Below are experts of layer 8 (counted from 0) of a mixture-of-experts language model. Rows are named router (the router's row for the expert), up (a neuron's input weights, with its number), down (a neuron's output weights, with its number) and show model dimensions 0-127. Each number is 50 + 15 x the weight over its row's rms, rounded and kept within 0 to 99.
After each expert's rows: "gets" lists some tokens that make up at least twice as much of what it gets as of all text. This comes from a sample of Wikipedia text that the model never trained on. Tokens count by the router's weight.

# expert 9
router:70 58 41 36 53 55 55 74 53 75 51 58 46 66 43 44 68 24 93 48 61 55 56 34 44 51 30 99 41 50 50 41 47 46 28 52 45 44 26 40 46 76 39 19 39 70 55 41 74 75 52 39 42 35 55 78 60 48 58 35 53 74 65 52 47 51 54 35 31 42 60 33 53 63 47 73 56 55 61 58 56 44 16 32 58 48 43 40 74 50 60 26 56 58 70 75 60 47 44 52 48 63 64 32 49 27 76 26 55 34 48 44 52 63 57 48 50 55 84 60 57 17 43 48 34 60 37 39
up3:48 24 40 65 61 61 47 62 81 51 37 38 39 50 61 77 55 28 54 48 52 36 38 74 48 43 64 63 68 45 31 42 65 74 17 44 41 66 59 44 46 46 63 53 34 50 63 85 82 56 25 58 50 56 41 36 24 66 51 56 83 45 66 46 50 38 49 57 70 42 46 61 75 29 38 16 25 42 47 39 65 50 43 49 43 43 58 52 69 50 52 68 55 47 77 48 46 53 44 59 26 51 33 59 55 52 87 42 67 27 76 20 48 43 36 44 64 38 35 82 25 55 53 42 27 47 55 54
down3:29 17 43 47 40 42 47 29 55 49 40 53 54 33 57 57 63 60 24 54 38 32 49 16 55 36 46 72 44 37 33 29 63 39 38 56 55 33 60 55 32 54 36 57 49 72 67 39 64 30 54 27 69 47 66 55 53 44 45 41 35 34 42 52 39 74 53 35 74 54 44 55 54 47 89 31 69 18 23 70 64 30 56 71 32 77 38 62 44 68 44 50 42 55 35 32 66 44 44 53 59 35 34 32 62 82 73 56 36 81 26 43 67 70 59 41 57 70 54 49 44 38 51 21 34 50 68 50
gets: " |", ";", " ", " 0", " /", " 1"

# expert 61
router:61 60 66 30 41 61 55 36 58 60 38 59 60 50 41 47 57 46 67 37 51 67 65 26 49 58 31 75 11 52 27 76 36 38 32 39 42 42 43 63 74 49 38 45 28 72 57 23 71 39 67 37 48 31 27 82 82 43 59 34 59 44 62 69 64 61 63 37 55 36 55 22 46 57 55 65 34 41 39 81 49 43 37 34 62 38 49 35 67 58 55 47 36 68 77 65 50 56 24 29 62 48 65 42 47 62 74 16 44 71 59 08 48 60 53 49 51 39 47 55 30 49 37 50 44 57 48 41
up0:45 48 52 46 35 18 57 69 36 61 86 41 52 34 52 37 67 31 46 36 47 54 44 39 52 50 77 40 65 50 25 32 29 59 66 73 26 44 47 66 39 76 32 64 58 90 39 60 56 41 55 67 34 40 25 45 55 48 25 34 62 78 46 39 68 45 67 53 40 25 23 42 49 51 27 54 59 35 48 55 62 60 62 52 28 43 51 56 54 33 43 51 57 48 21 56 51 54 00 52 61 54 56 67 54 64 46 35 36 53 36 29 54 49 20 62 45 44 56 55 38 64 61 51 33 25 46 31
down0:56 57 75 62 30 33 49 52 55 28 55 57 69 65 47 50 57 14 43 57 44 52 30 59 49 48 75 31 45 52 28 32 14 61 63 60 42 29 53 34 76 38 37 43 59 80 36 60 34 61 38 46 37 44 29 61 72 29 39 41 73 59 52 53 69 61 54 46 43 45 49 59 52 52 50 51 39 18 26 52 58 72 50 62 20 65 26 21 40 54 78 54 49 50 53 33 59 51 26 60 65 60 35 75 56 79 60 34 75 34 22 52 43 79 42 44 59 54 52 38 43 35 74 62 38 30 45 62
gets: "a", "3", "2", "1", "i", "4"

# expert 53
router:60 56 54 37 47 51 47 52 76 68 45 40 49 52 56 36 60 43 71 31 53 53 73 18 50 25 27 77 34 47 54 63 32 57 50 42 39 36 30 34 60 62 46 42 49 70 41 58 54 38 72 45 60 43 43 66 76 35 55 27 92 65 73 72 65 55 64 38 57 30 79 40 57 59 59 67 55 55 61 66 40 39 14 45 61 53 22 26 82 67 82 36 40 70 45 54 70 65 40 30 37 42 81 59 59 48 80 53 52 59 59 42 53 63 58 36 53 62 44 71 54 32 48 44 42 54 47 38
up0:18 22 55 53 30 48 48 73 72 46 17 48 40 27 49 71 06 42 44 55 37 80 55 66 61 40 51 38 49 59 49 51 41 36 65 50 69 42 31 54 81 47 63 41 54 63 41 48 39 29 75 73 72 86 55 61 50 48 54 46 53 50 56 27 59 42 86 48 63 54 49 50 46 52 47 44 25 34 53 62 63 43 45 52 40 43 33 51 74 41 50 54 73 42 43 64 42 38 16 44 49 23 66 37 63 31 61 33 34 56 56 42 82 51 47 66 41 25 55 56 51 65 43 32 42 33 32 67
down0:51 49 61 84 64 35 51 94 29 37 56 70 65 36 50 63 62 58 61 76 15 54 46 45 49 57 60 43 27 55 64 49 18 47 47 70 72 59 53 69 63 31 51 22 53 55 49 40 59 58 55 44 44 67 49 58 54 43 48 60 51 20 34 50 23 20 88 38 55 55 68 66 14 53 27 60 52 60 53 65 74 49 58 73 23 49 57 42 48 34 38 75 65 31 42 56 45 54 77 49 67 32 55 51 33 40 41 47 48 70 47 31 54 53 31 31 47 49 51 42 68 55 62 63 40 70 35 56
gets: "ation", "ion", "ment", "y", "er", "ition"

# expert 62
router:65 53 73 62 48 46 50 59 51 50 44 78 55 83 49 37 64 28 54 46 71 59 54 49 31 37 46 75 38 55 59 72 21 58 61 49 60 50 43 70 80 73 43 33 43 45 52 36 82 45 62 31 45 22 28 73 75 28 49 33 51 62 50 68 78 65 60 42 46 37 66 36 49 41 50 67 22 42 43 64 60 33 54 38 56 42 25 59 52 44 88 56 44 63 61 50 54 31 30 25 51 63 73 46 46 56 80 45 51 68 51 36 62 75 43 45 57 43 55 48 39 30 53 38 30 48 32 17
up9:49 41 62 50 24 42 38 25 41 84 30 39 37 29 32 40 40 58 38 52 63 25 30 63 42 04 75 37 66 52 41 68 53 28 32 52 70 59 40 56 64 43 83 37 58 46 39 42 40 45 54 54 53 57 50 22 57 45 59 52 67 39 39 58 22 72 33 40 47 59 70 67 53 62 53 57 35 50 49 25 55 37 28 59 33 81 37 53 50 53 37 20 56 52 43 52 40 44 21 54 85 46 49 34 33 18 70 35 40 57 61 50 33 60 51 51 43 71 58 38 23 47 42 43 59 36 37 59
down9:38 40 54 48 49 61 46 40 78 72 32 62 32 53 55 45 43 69 50 49 65 59 39 47 50 67 43 23 42 28 50 34 50 31 40 25 62 41 45 24 37 41 48 73 50 58 60 50 35 56 73 52 37 81 64 40 68 33 66 74 53 57 61 48 53 49 56 41 10 48 41 39 46 31 74 51 52 49 68 33 54 98 67 59 22 47 64 32 29 42 47 66 36 37 65 44 51 31 62 38 50 47 29 52 64 54 68 59 49 34 51 34 43 78 17 53 41 72 78 69 46 69 55 24 25 40 37 46
gets: "20", "0", " 199", "6", "8", "9"

# expert 13
router:79 59 61 44 43 42 34 43 60 43 39 69 53 64 38 49 48 34 71 41 47 57 41 21 35 59 16 72 34 56 62 50 37 48 13 35 27 50 34 20 58 71 45 30 52 59 62 73 61 55 33 12 53 19 48 73 64 33 42 51 50 72 80 67 56 42 65 41 36 43 53 52 69 69 35 60 57 46 43 61 44 49 40 47 44 56 44 40 71 41 75 40 56 49 63 65 72 38 26 49 34 59 61 35 66 36 74 23 53 62 48 36 48 59 49 58 61 31 72 51 36 12 48 64 38 56 41 33
up8:32 71 50 65 28 51 66 57 66 61 79 32 56 40 52 78 71 53 52 58 63 73 40 36 53 43 39 72 38 51 29 67 36 63 54 58 48 37 48 37 47 61 57 24 53 67 54 60 73 37 44 49 61 70 30 54 46 53 50 38 53 53 51 53 47 14 55 44 53 73 47 87 61 38 40 52 52 45 43 46 35 72 57 51 54 56 59 44 56 48 72 53 38 55 68 21 60 66 27 79 62 96 55 72 70 66 60 70 66 47 39 54 11 76 43 62 33 42 49 67 38 50 43 48 48 83 30 67
down8:63 55 30 53 39 74 53 46 55 53 60 62 44 48 27 45 59 78 74 39 26 36 23 56 55 41 39 16 40 51 56 58 56 56 53 61 55 38 67 47 31 33 47 53 40 47 72 70 65 49 53 50 17 58 35 44 63 40 46 52 56 31 62 51 50 46 44 53 80 44 57 48 57 84 40 51 41 43 68 39 52 69 17 50 65 42 51 49 34 20 57 37 56 69 48 46 28 62 85 68 56 81 56 47 53 52 78 69 25 45 55 55 38 39 71 54 73 61 80 35 68 58 38 61 12 27 64 38
gets: " |", "|", " January", " September", " August", " November"

# expert 22
router:80 48 60 44 34 69 48 49 75 60 49 58 61 53 48 48 73 39 54 50 47 40 68 29 68 50 29 75 29 43 52 55 35 48 35 59 52 39 48 41 54 69 41 55 34 51 66 44 63 61 47 23 59 40 30 54 67 26 75 39 52 45 53 65 56 52 46 38 49 40 55 45 66 58 56 69 39 61 38 74 67 36 21 47 64 23 33 40 62 45 75 43 51 65 43 60 65 06 25 51 35 51 59 27 28 23 70 34 45 66 69 43 68 73 71 49 76 42 88 66 61 12 36 52 50 50 52 47
up0:58 45 47 34 43 63 75 34 88 55 63 72 37 14 64 45 39 61 44 33 55 33 38 49 20 21 68 78 39 49 10 93 65 34 46 34 65 66 26 34 44 53 63 34 54 41 24 73 39 70 55 56 54 64 59 40 46 34 43 55 60 66 46 30 65 47 37 62 47 38 25 46 46 56 49 56 34 67 41 50 63 68 46 51 45 68 47 34 56 65 49 42 64 66 31 75 39 49 50 71 50 45 75 43 70 52 61 54 60 55 67 53 30 45 41 61 23 64 36 53 47 49 43 75 59 59 68 42
down0:62 23 61 41 55 68 62 61 71 47 32 55 23 35 33 40 31 59 58 37 75 37 50 31 61 41 38 41 52 41 18 50 55 38 79 24 59 29 58 66 54 54 52 51 50 56 47 77 65 53 36 51 50 39 52 46 43 52 76 34 49 60 56 51 76 50 40 39 74 53 19 60 66 51 10 44 24 56 32 67 47 66 74 56 53 50 50 53 90 43 41 33 55 39 39 64 46 51 40 65 16 57 27 53 25 37 69 47 36 52 67 44 34 69 73 68 32 54 37 59 45 42 53 62 72 30 70 39
gets: " was", "ed", " is", " were", " are", "ing"

# expert 42
router:64 47 46 62 59 52 49 58 71 58 68 87 54 55 46 43 72 45 58 57 66 48 41 16 35 37 44 82 35 39 58 46 43 46 76 49 34 41 56 29 48 28 34 52 63 49 53 56 53 68 51 35 66 35 31 44 55 43 87 42 59 73 60 26 55 37 44 35 27 37 51 35 15 46 35 50 69 40 51 40 50 35 20 00 44 65 31 30 54 32 65 53 51 70 60 57 57 50 51 25 41 61 56 57 45 38 82 47 59 65 49 40 56 56 46 30 53 33 51 66 29 54 21 39 48 56 38 32
up0:51 32 96 34 22 60 49 51 40 46 78 67 54 23 67 32 50 64 32 56 69 49 65 45 53 47 55 65 57 66 36 42 57 65 43 53 41 32 63 64 49 12 45 57 76 71 47 41 62 64 53 42 54 56 59 57 66 34 47 32 16 38 33 70 15 50 55 33 54 74 49 62 38 63 52 59 73 47 75 45 61 44 50 60 25 58 51 33 53 35 43 36 61 65 73 70 61 29 42 49 43 50 75 88 43 42 46 35 45 35 53 55 35 73 32 46 51 63 42 66 50 38 63 54 38 26 28 42
down0:39 33 78 50 58 64 61 44 57 26 60 54 59 52 20 28 81 67 65 32 45 53 75 51 68 32 18 36 65 50 50 57 29 55 45 66 77 48 65 68 43 40 44 49 30 58 47 43 50 54 39 75 42 57 47 35 60 30 43 47 59 43 47 53 49 56 28 57 43 43 32 35 45 19 44 58 34 26 46 45 55 32 73 71 36 44 81 55 50 18 51 46 53 64 47 49 65 35 74 61 59 86 30 57 46 44 35 41 56 35 49 43 34 39 57 56 25 52 58 63 47 21 36 81 51 33 17 29
gets: "on", " Con", "ist", "ian", "st", "ol"

# expert 49
router:63 47 45 45 34 53 33 50 93 64 52 42 56 49 56 40 66 43 62 38 52 54 66 35 52 37 38 83 26 46 50 51 39 53 36 59 35 37 33 49 65 70 32 50 36 84 44 53 56 41 65 40 60 40 40 61 58 38 65 29 92 50 61 74 75 51 52 42 62 35 62 46 60 53 48 67 47 53 57 61 50 45 34 40 59 33 30 46 89 70 76 39 32 88 48 61 70 55 42 30 46 57 83 60 64 37 90 48 41 57 58 47 55 71 52 29 58 49 53 85 52 30 38 42 48 68 42 43
up0:46 46 51 34 46 64 45 63 86 35 48 27 37 33 47 57 26 38 59 41 57 35 78 34 55 76 43 44 58 52 58 53 30 62 56 24 79 61 38 69 44 30 34 63 31 47 45 64 51 53 50 58 48 56 50 72 52 53 53 71 45 65 62 58 40 46 54 40 00 34 57 68 57 40 27 29 41 33 54 45 05 67 48 71 52 74 57 24 31 54 28 62 75 51 56 38 60 70 49 44 71 45 45 71 47 67 50 52 71 46 35 40 39 34 55 43 46 30 54 46 47 41 47 32 58 73 69 80
down0:54 26 64 47 32 30 62 67 65 51 37 61 55 50 57 04 29 39 44 54 66 46 29 55 62 35 62 62 22 61 83 48 39 67 69 44 98 23 51 61 47 68 36 59 74 53 38 51 43 42 49 46 65 46 41 51 62 39 61 50 40 73 48 53 35 15 50 52 53 55 29 48 44 66 68 40 47 51 29 43 73 65 40 63 59 47 52 69 25 28 66 48 84 12 66 30 58 50 58 35 66 72 64 34 49 56 47 51 56 44 36 31 44 47 65 35 38 37 58 55 62 48 47 76 53 42 57 55
gets: "s", "es", "ers", "ies", "ations", "ions"

# expert 45
router:66 53 71 44 42 44 46 72 55 56 46 60 49 63 36 51 71 12 71 58 63 63 90 43 47 58 22 88 17 29 56 64 47 53 33 49 53 44 55 23 64 49 50 37 63 43 62 51 74 82 51 38 69 32 44 51 58 23 49 32 67 63 48 38 64 27 63 41 20 28 50 43 58 39 49 40 39 64 53 39 41 44 36 41 59 43 51 29 57 36 84 60 51 53 73 59 60 49 49 54 48 43 76 53 38 62 77 53 60 73 54 43 39 71 68 41 77 33 77 51 45 44 36 33 42 63 39 38
up11:57 65 39 68 55 64 84 53 43 64 50 35 72 60 42 40 57 48 67 63 48 61 29 81 23 24 46 33 22 53 26 38 56 51 55 50 57 47 55 59 54 77 52 35 35 60 53 37 57 48 41 32 50 44 26 60 63 50 37 53 46 47 49 41 64 69 74 44 45 60 38 40 66 74 83 62 59 79 79 49 25 47 32 60 62 28 53 45 48 41 74 47 37 38 58 57 91 31 43 41 61 55 58 31 37 52 13 40 24 20 72 77 67 50 41 52 62 41 64 42 58 42 43 47 53 60 48 71
down11:64 57 56 32 50 57 69 48 54 29 67 39 58 58 78 48 63 48 40 24 61 51 31 32 43 29 38 34 39 82 61 43 26 43 43 36 59 50 58 36 61 46 38 34 61 51 65 38 79 45 55 53 60 50 53 77 73 56 55 54 40 44 64 19 45 55 67 47 91 38 58 57 31 63 59 35 32 71 31 67 43 42 65 48 85 15 57 48 36 55 62 57 49 27 53 50 60 50 53 69 72 38 65 43 39 69 68 61 67 28 77 61 16 52 40 50 23 53 53 56 64 31 55 37 58 38 81 45
gets: "|", " |", "-", "=", ":", "==="

# expert 4
router:66 59 68 42 46 53 51 50 81 58 36 57 68 84 02 53 81 41 67 64 68 70 79 45 45 35 29 62 24 71 28 49 52 45 44 37 41 33 62 45 71 52 29 41 53 68 79 53 49 50 41 46 69 40 60 57 77 27 58 50 38 49 62 81 72 29 62 30 53 32 46 59 36 46 70 50 36 59 47 52 74 43 53 42 71 39 58 34 84 61 69 36 47 67 41 59 57 48 31 49 44 43 45 44 59 34 48 31 50 59 36 19 35 57 53 31 71 47 63 46 49 35 36 39 69 44 44 56
up0:61 40 42 26 64 50 58 55 31 91 57 33 37 39 53 37 48 48 72 75 61 40 58 43 37 53 69 72 45 62 66 79 53 59 41 54 60 91 52 68 69 43 28 31 28 29 41 40 59 53 50 39 51 37 46 48 66 59 39 65 00 50 57 36 62 40 61 74 60 43 54 63 70 27 26 43 59 44 50 58 66 28 29 34 77 44 48 55 60 54 70 27 64 48 59 28 52 33 57 50 38 56 53 51 54 59 37 54 41 31 24 37 25 78 45 40 44 71 52 55 53 61 48 64 63 56 51 77
down0:40 41 25 49 43 53 60 41 40 56 26 44 60 37 33 66 37 42 46 45 21 61 58 21 54 17 35 45 47 64 42 49 42 21 49 33 37 58 66 29 31 66 36 54 42 41 27 64 61 45 43 47 65 65 62 39 55 51 80 65 60 40 47 28 62 47 52 35 52 53 41 77 56 37 23 13 19 70 58 33 25 67 34 57 40 45 39 41 58 59 59 77 44 23 64 65 25 59 61 46 84 62 30 33 63 66 61 48 40 52 34 48 65 52 49 57 46 63 66 30 40 70 77 45 47 68 28 53
gets: "-", " is", " It", " it", " He", " be"

# expert 57
router:60 48 60 35 49 61 62 61 51 72 30 76 57 68 50 44 74 29 54 19 55 79 46 61 50 58 37 65 31 60 37 71 51 43 28 50 48 45 25 50 57 54 39 41 39 64 44 67 64 55 53 50 71 38 23 53 58 37 76 24 45 57 66 50 58 36 55 49 37 32 57 35 24 50 40 33 16 60 58 62 62 46 55 24 73 32 28 30 59 60 47 47 32 68 60 72 60 40 50 61 53 39 71 41 46 35 63 16 69 44 60 54 85 70 69 56 69 22 55 55 38 32 36 64 26 59 59 30
up0:70 39 42 22 62 22 42 44 52 77 64 56 55 57 51 61 64 37 51 63 37 43 46 33 42 32 39 54 61 91 43 54 70 62 57 69 63 56 33 89 51 46 69 48 28 68 40 39 43 58 39 57 39 32 20 36 63 53 50 66 42 27 38 53 61 39 43 13 53 40 45 62 67 31 40 34 33 58 25 46 45 35 34 35 19 49 42 39 52 36 39 62 65 33 26 48 52 60 45 39 66 54 64 32 33 64 47 21 17 49 47 60 24 49 54 57 52 47 17 75 61 50 47 43 45 68 46 74
down0:75 68 54 44 36 41 39 44 35 51 61 43 52 32 37 67 48 46 58 24 34 49 53 61 49 50 55 62 56 49 61 63 57 79 60 50 60 27 15 53 41 40 68 60 46 68 64 38 62 84 15 82 51 62 61 64 54 58 21 65 41 57 50 42 58 56 56 65 35 19 41 37 46 50 80 52 62 52 14 51 79 44 29 63 31 34 28 72 39 52 67 19 44 58 27 36 52 76 50 31 34 50 79 43 70 57 51 30 20 62 47 44 38 48 63 67 42 44 54 55 72 55 58 55 56 61 48 56
gets: " ", "á", " y"

# expert 51
router:59 35 57 32 75 34 40 36 75 66 45 86 48 54 68 50 56 59 57 44 50 39 38 34 56 43 40 68 48 55 47 57 49 52 48 50 46 44 37 45 68 32 34 22 45 67 49 57 44 56 55 32 56 20 43 76 70 16 60 35 69 61 55 47 63 29 48 35 29 23 62 27 40 59 61 78 54 58 26 59 72 37 27 26 30 38 40 39 66 42 37 47 60 68 44 60 57 44 45 53 43 54 61 38 50 50 71 26 87 64 87 20 41 51 56 17 64 53 38 69 59 34 57 35 34 47 41 45
up0:41 47 56 45 34 56 77 63 68 41 43 59 45 50 14 76 47 58 50 42 57 69 84 69 26 61 50 68 47 54 33 37 48 74 56 58 26 69 26 36 46 55 67 30 47 47 56 43 47 55 56 48 51 57 67 53 39 46 49 33 10 33 75 46 64 47 60 70 47 28 71 48 82 47 94 52 41 55 33 68 60 76 30 37 32 39 25 34 45 56 28 36 45 38 15 42 45 56 74 59 34 45 33 43 64 40 46 47 36 59 66 37 35 32 23 45 61 45 35 52 62 31 53 45 50 42 52 56
down0:70 16 60 41 46 29 51 67 71 20 47 60 61 34 59 54 29 44 50 44 54 51 37 35 39 43 31 62 52 62 65 65 39 51 41 41 49 60 33 50 31 41 40 63 30 77 51 44 58 52 35 62 23 81 51 46 73 52 47 46 34 37 61 29 48 59 41 41 25 77 44 38 51 63 12 50 42 34 70 70 52 42 50 57 58 33 39 31 26 49 55 40 73 66 67 71 63 83 32 68 31 61 56 61 56 45 43 43 14 40 37 60 50 52 78 62 67 43 70 27 54 64 57 50 43 50 76 77
gets: "g", "in", "ig", "er", "r", "or"

# expert 44
router:65 36 45 40 54 44 56 62 66 68 21 80 73 67 31 46 68 51 59 54 32 34 33 46 83 52 38 67 51 48 60 52 51 18 46 65 51 30 43 43 67 54 34 30 58 62 33 39 46 54 51 47 56 30 41 85 62 43 49 39 53 63 67 51 51 23 48 55 33 44 83 20 39 46 25 51 31 40 51 66 50 36 42 64 55 58 34 07 67 45 37 43 23 69 57 46 51 38 45 43 39 55 65 50 39 33 46 23 73 58 73 57 44 54 80 18 28 27 58 44 37 39 37 54 54 43 53 37
up0:52 40 75 68 43 23 27 62 69 53 37 41 65 61 65 24 63 05 36 44 63 13 07 59 54 55 49 34 68 38 46 42 53 54 45 73 66 60 55 73 50 51 55 81 61 63 58 63 35 46 43 50 67 66 78 54 32 53 31 51 24 40 39 52 76 59 36 29 70 60 56 48 40 33 64 49 42 57 49 81 61 51 46 33 60 52 49 37 70 45 68 51 39 47 54 46 30 67 45 44 50 69 69 34 53 40 59 55 51 39 36 39 61 61 31 22 39 42 67 24 49 72 48 40 37 66 62 61
down0:66 23 60 65 49 49 42 50 52 50 57 35 46 80 49 42 86 21 54 51 33 60 50 47 38 48 55 16 89 27 53 35 88 51 37 70 71 30 42 49 41 36 44 47 58 40 37 27 30 57 47 53 67 68 27 55 41 60 52 38 24 46 39 39 63 46 55 51 28 58 41 27 42 53 50 36 32 54 69 62 50 78 22 66 70 69 36 49 37 56 55 50 15 59 37 55 57 45 35 59 62 67 41 67 53 24 53 31 34 34 66 76 67 48 26 41 49 50 46 46 41 56 34 74 58 38 38 55
gets: "r", "n", "ol", "g", " d", " Ar"

# expert 54
router:69 49 39 54 55 52 34 58 55 57 32 88 33 84 57 39 54 44 73 26 51 33 72 36 60 42 42 66 31 37 55 70 34 64 38 47 45 41 21 52 48 66 11 31 55 34 79 66 54 54 65 44 60 24 38 76 59 41 51 40 58 48 66 50 53 54 44 37 37 34 53 37 30 56 47 34 32 49 42 46 75 26 52 34 67 26 52 40 66 41 55 45 51 79 53 28 61 43 64 49 47 49 48 44 31 30 65 24 71 68 72 33 65 43 57 42 41 23 50 64 52 40 31 46 46 43 22 19
up0:52 29 47 30 60 30 64 53 32 65 19 46 17 50 51 41 41 41 54 60 15 45 41 43 47 63 46 34 60 35 23 43 45 75 56 55 42 68 45 24 50 69 59 24 65 37 41 72 73 46 60 61 60 39 49 40 69 52 54 49 58 36 76 52 76 82 49 77 62 46 54 54 44 48 60 74 39 38 27 58 84 30 53 33 58 06 51 37 34 60 58 29 42 62 25 37 31 57 37 46 66 53 47 53 28 58 55 42 33 47 53 31 56 64 38 48 55 36 34 75 27 44 60 59 41 33 37 57
down0:25 50 62 40 51 45 47 40 71 38 42 43 33 28 65 63 56 54 74 26 63 71 60 79 35 67 39 48 49 42 52 46 55 44 64 51 36 40 41 77 45 37 33 48 37 48 35 56 71 42 47 32 66 67 80 54 64 48 63 48 71 58 26 30 42 42 23 71 50 33 79 97 38 31 66 73 53 44 67 47 40 16 24 63 35 41 59 55 80 32 53 49 52 48 49 64 72 51 53 68 68 62 72 49 81 43 46 51 39 56 39 38 35 38 36 47 41 34 74 43 43 64 39 41 66 64 51 57
gets: "k", "l", " K", "ov", "ak", "h"

# expert 56
router:58 25 58 42 65 35 54 56 63 42 63 85 64 64 26 43 61 48 56 21 41 74 39 47 33 37 28 58 38 53 47 63 24 55 44 42 42 54 46 26 56 64 17 66 55 79 53 37 50 56 61 33 55 22 68 43 66 26 38 60 57 50 43 53 50 35 55 50 23 41 72 18 29 67 48 61 49 56 58 33 66 54 21 45 75 60 43 35 60 74 62 36 59 71 78 50 52 66 38 38 28 42 44 55 63 19 56 44 48 51 56 40 39 75 62 29 75 23 61 44 53 48 38 46 35 19 46 53
up0:32 38 30 52 68 85 26 45 67 58 36 57 59 38 44 71 39 38 56 37 36 63 76 35 65 44 37 50 59 44 37 53 44 65 37 71 69 72 50 72 55 56 41 51 52 68 66 62 36 64 54 84 57 60 37 48 50 45 64 56 58 52 54 40 73 72 73 20 44 45 58 78 63 39 51 57 31 55 72 44 50 38 41 35 30 69 61 59 48 50 67 59 54 49 77 51 46 74 80 74 46 28 43 43 78 55 34 49 30 59 37 49 54 27 55 74 23 43 65 35 42 33 64 37 46 22 19 64
down0:25 69 41 45 52 20 58 53 59 54 30 38 50 56 71 37 32 62 46 68 44 35 76 64 50 52 62 34 45 57 45 52 25 50 51 40 46 44 66 53 63 54 59 45 37 38 25 50 41 35 61 64 50 47 69 48 72 40 39 72 63 39 67 30 30 54 89 08 55 19 62 43 25 44 76 37 67 61 35 56 62 78 47 53 73 63 70 59 58 48 32 79 39 29 47 57 54 64 79 41 56 65 62 61 55 48 33 59 36 57 50 59 52 85 84 39 38 52 60 56 39 74 50 63 62 69 57 51
gets: " re", " pro", "re", " pre", " ex", "ac"

# expert 1
router:66 30 48 36 55 21 30 50 54 57 43 63 57 75 40 46 79 65 49 50 58 74 47 45 41 38 42 55 56 47 51 63 37 57 45 63 34 27 29 10 42 43 34 34 31 58 55 29 59 62 53 48 36 04 53 48 50 63 56 50 89 52 76 46 46 22 50 31 41 54 70 28 32 47 58 51 56 61 50 49 41 51 26 33 70 56 39 40 80 70 53 37 36 74 66 58 67 24 47 39 39 79 50 28 31 48 80 62 52 44 66 38 58 47 66 55 55 27 78 53 44 55 34 54 45 36 47 45
up0:62 71 52 37 55 50 42 45 27 49 70 74 39 46 47 55 68 86 36 51 69 56 61 55 56 47 47 62 24 42 33 82 56 48 48 24 40 45 49 61 51 41 46 39 76 36 35 32 32 77 35 49 48 57 55 54 64 64 32 49 43 73 39 16 40 25 31 55 52 78 45 44 62 38 54 57 51 66 58 40 16 42 41 49 28 57 60 64 77 42 48 52 65 44 57 60 72 52 46 45 34 74 32 63 61 22 53 48 76 56 47 31 69 60 63 14 29 49 58 65 25 51 17 67 41 45 32 43
down0:49 68 55 45 39 49 60 52 45 56 51 29 69 38 50 61 59 78 77 35 62 79 88 76 34 62 47 55 35 51 58 40 17 28 35 63 49 37 52 19 49 28 29 41 51 31 34 51 70 67 48 65 57 73 36 52 53 44 37 49 62 66 47 25 22 23 38 59 67 52 40 19 54 54 39 41 58 53 28 41 46 53 44 50 71 47 40 65 82 57 37 38 69 49 37 59 44 45 52 61 44 34 21 57 50 61 46 57 49 55 69 38 59 48 63 44 37 74 19 65 37 51 22 50 65 29 20 57
gets: "il", "ur", "ro", "el", " ro", "un"

# expert 40
router:59 49 66 29 53 70 60 57 78 55 68 60 66 49 53 34 70 20 62 42 54 71 49 51 54 51 31 86 40 34 36 69 44 44 69 38 63 47 53 50 72 64 55 38 52 50 55 35 81 42 54 42 56 18 21 85 76 20 63 42 48 58 65 60 52 47 42 65 33 55 57 47 52 57 39 60 25 43 42 73 55 30 38 33 57 39 41 27 62 46 62 54 46 74 66 59 70 22 05 32 67 65 66 56 50 53 70 42 51 67 39 24 64 51 48 57 58 42 52 52 24 33 49 37 42 53 48 35
up9:64 30 42 70 30 52 41 67 55 27 43 50 42 77 26 47 40 41 58 27 60 64 52 58 28 37 26 54 42 44 64 65 82 28 46 73 59 25 59 65 54 33 68 44 86 46 34 43 41 38 40 39 54 87 32 55 56 51 34 49 66 59 52 60 14 48 55 36 56 36 25 44 18 54 42 55 47 19 39 48 73 47 48 62 51 17 48 36 24 61 52 60 55 28 57 50 77 61 37 34 48 57 55 57 41 65 21 36 38 47 56 55 55 31 43 55 52 59 71 57 47 39 36 42 33 34 47 81
down9:54 45 58 31 50 38 30 60 39 45 50 42 43 65 60 50 43 73 60 49 29 46 46 65 49 50 51 43 45 91 73 43 56 61 48 60 56 39 47 34 46 47 37 29 41 66 55 78 00 80 29 51 44 39 51 56 68 35 55 56 29 67 27 51 60 40 31 49 62 23 89 86 44 18 68 59 60 52 64 52 42 47 57 65 50 78 53 51 43 69 64 73 62 45 46 43 53 30 23 39 42 30 55 45 51 63 43 57 60 57 66 52 42 61 65 44 79 37 62 74 43 32 35 72 57 55 72 37
gets: " 1", " 0", " 4", " 3", " 2", " 6"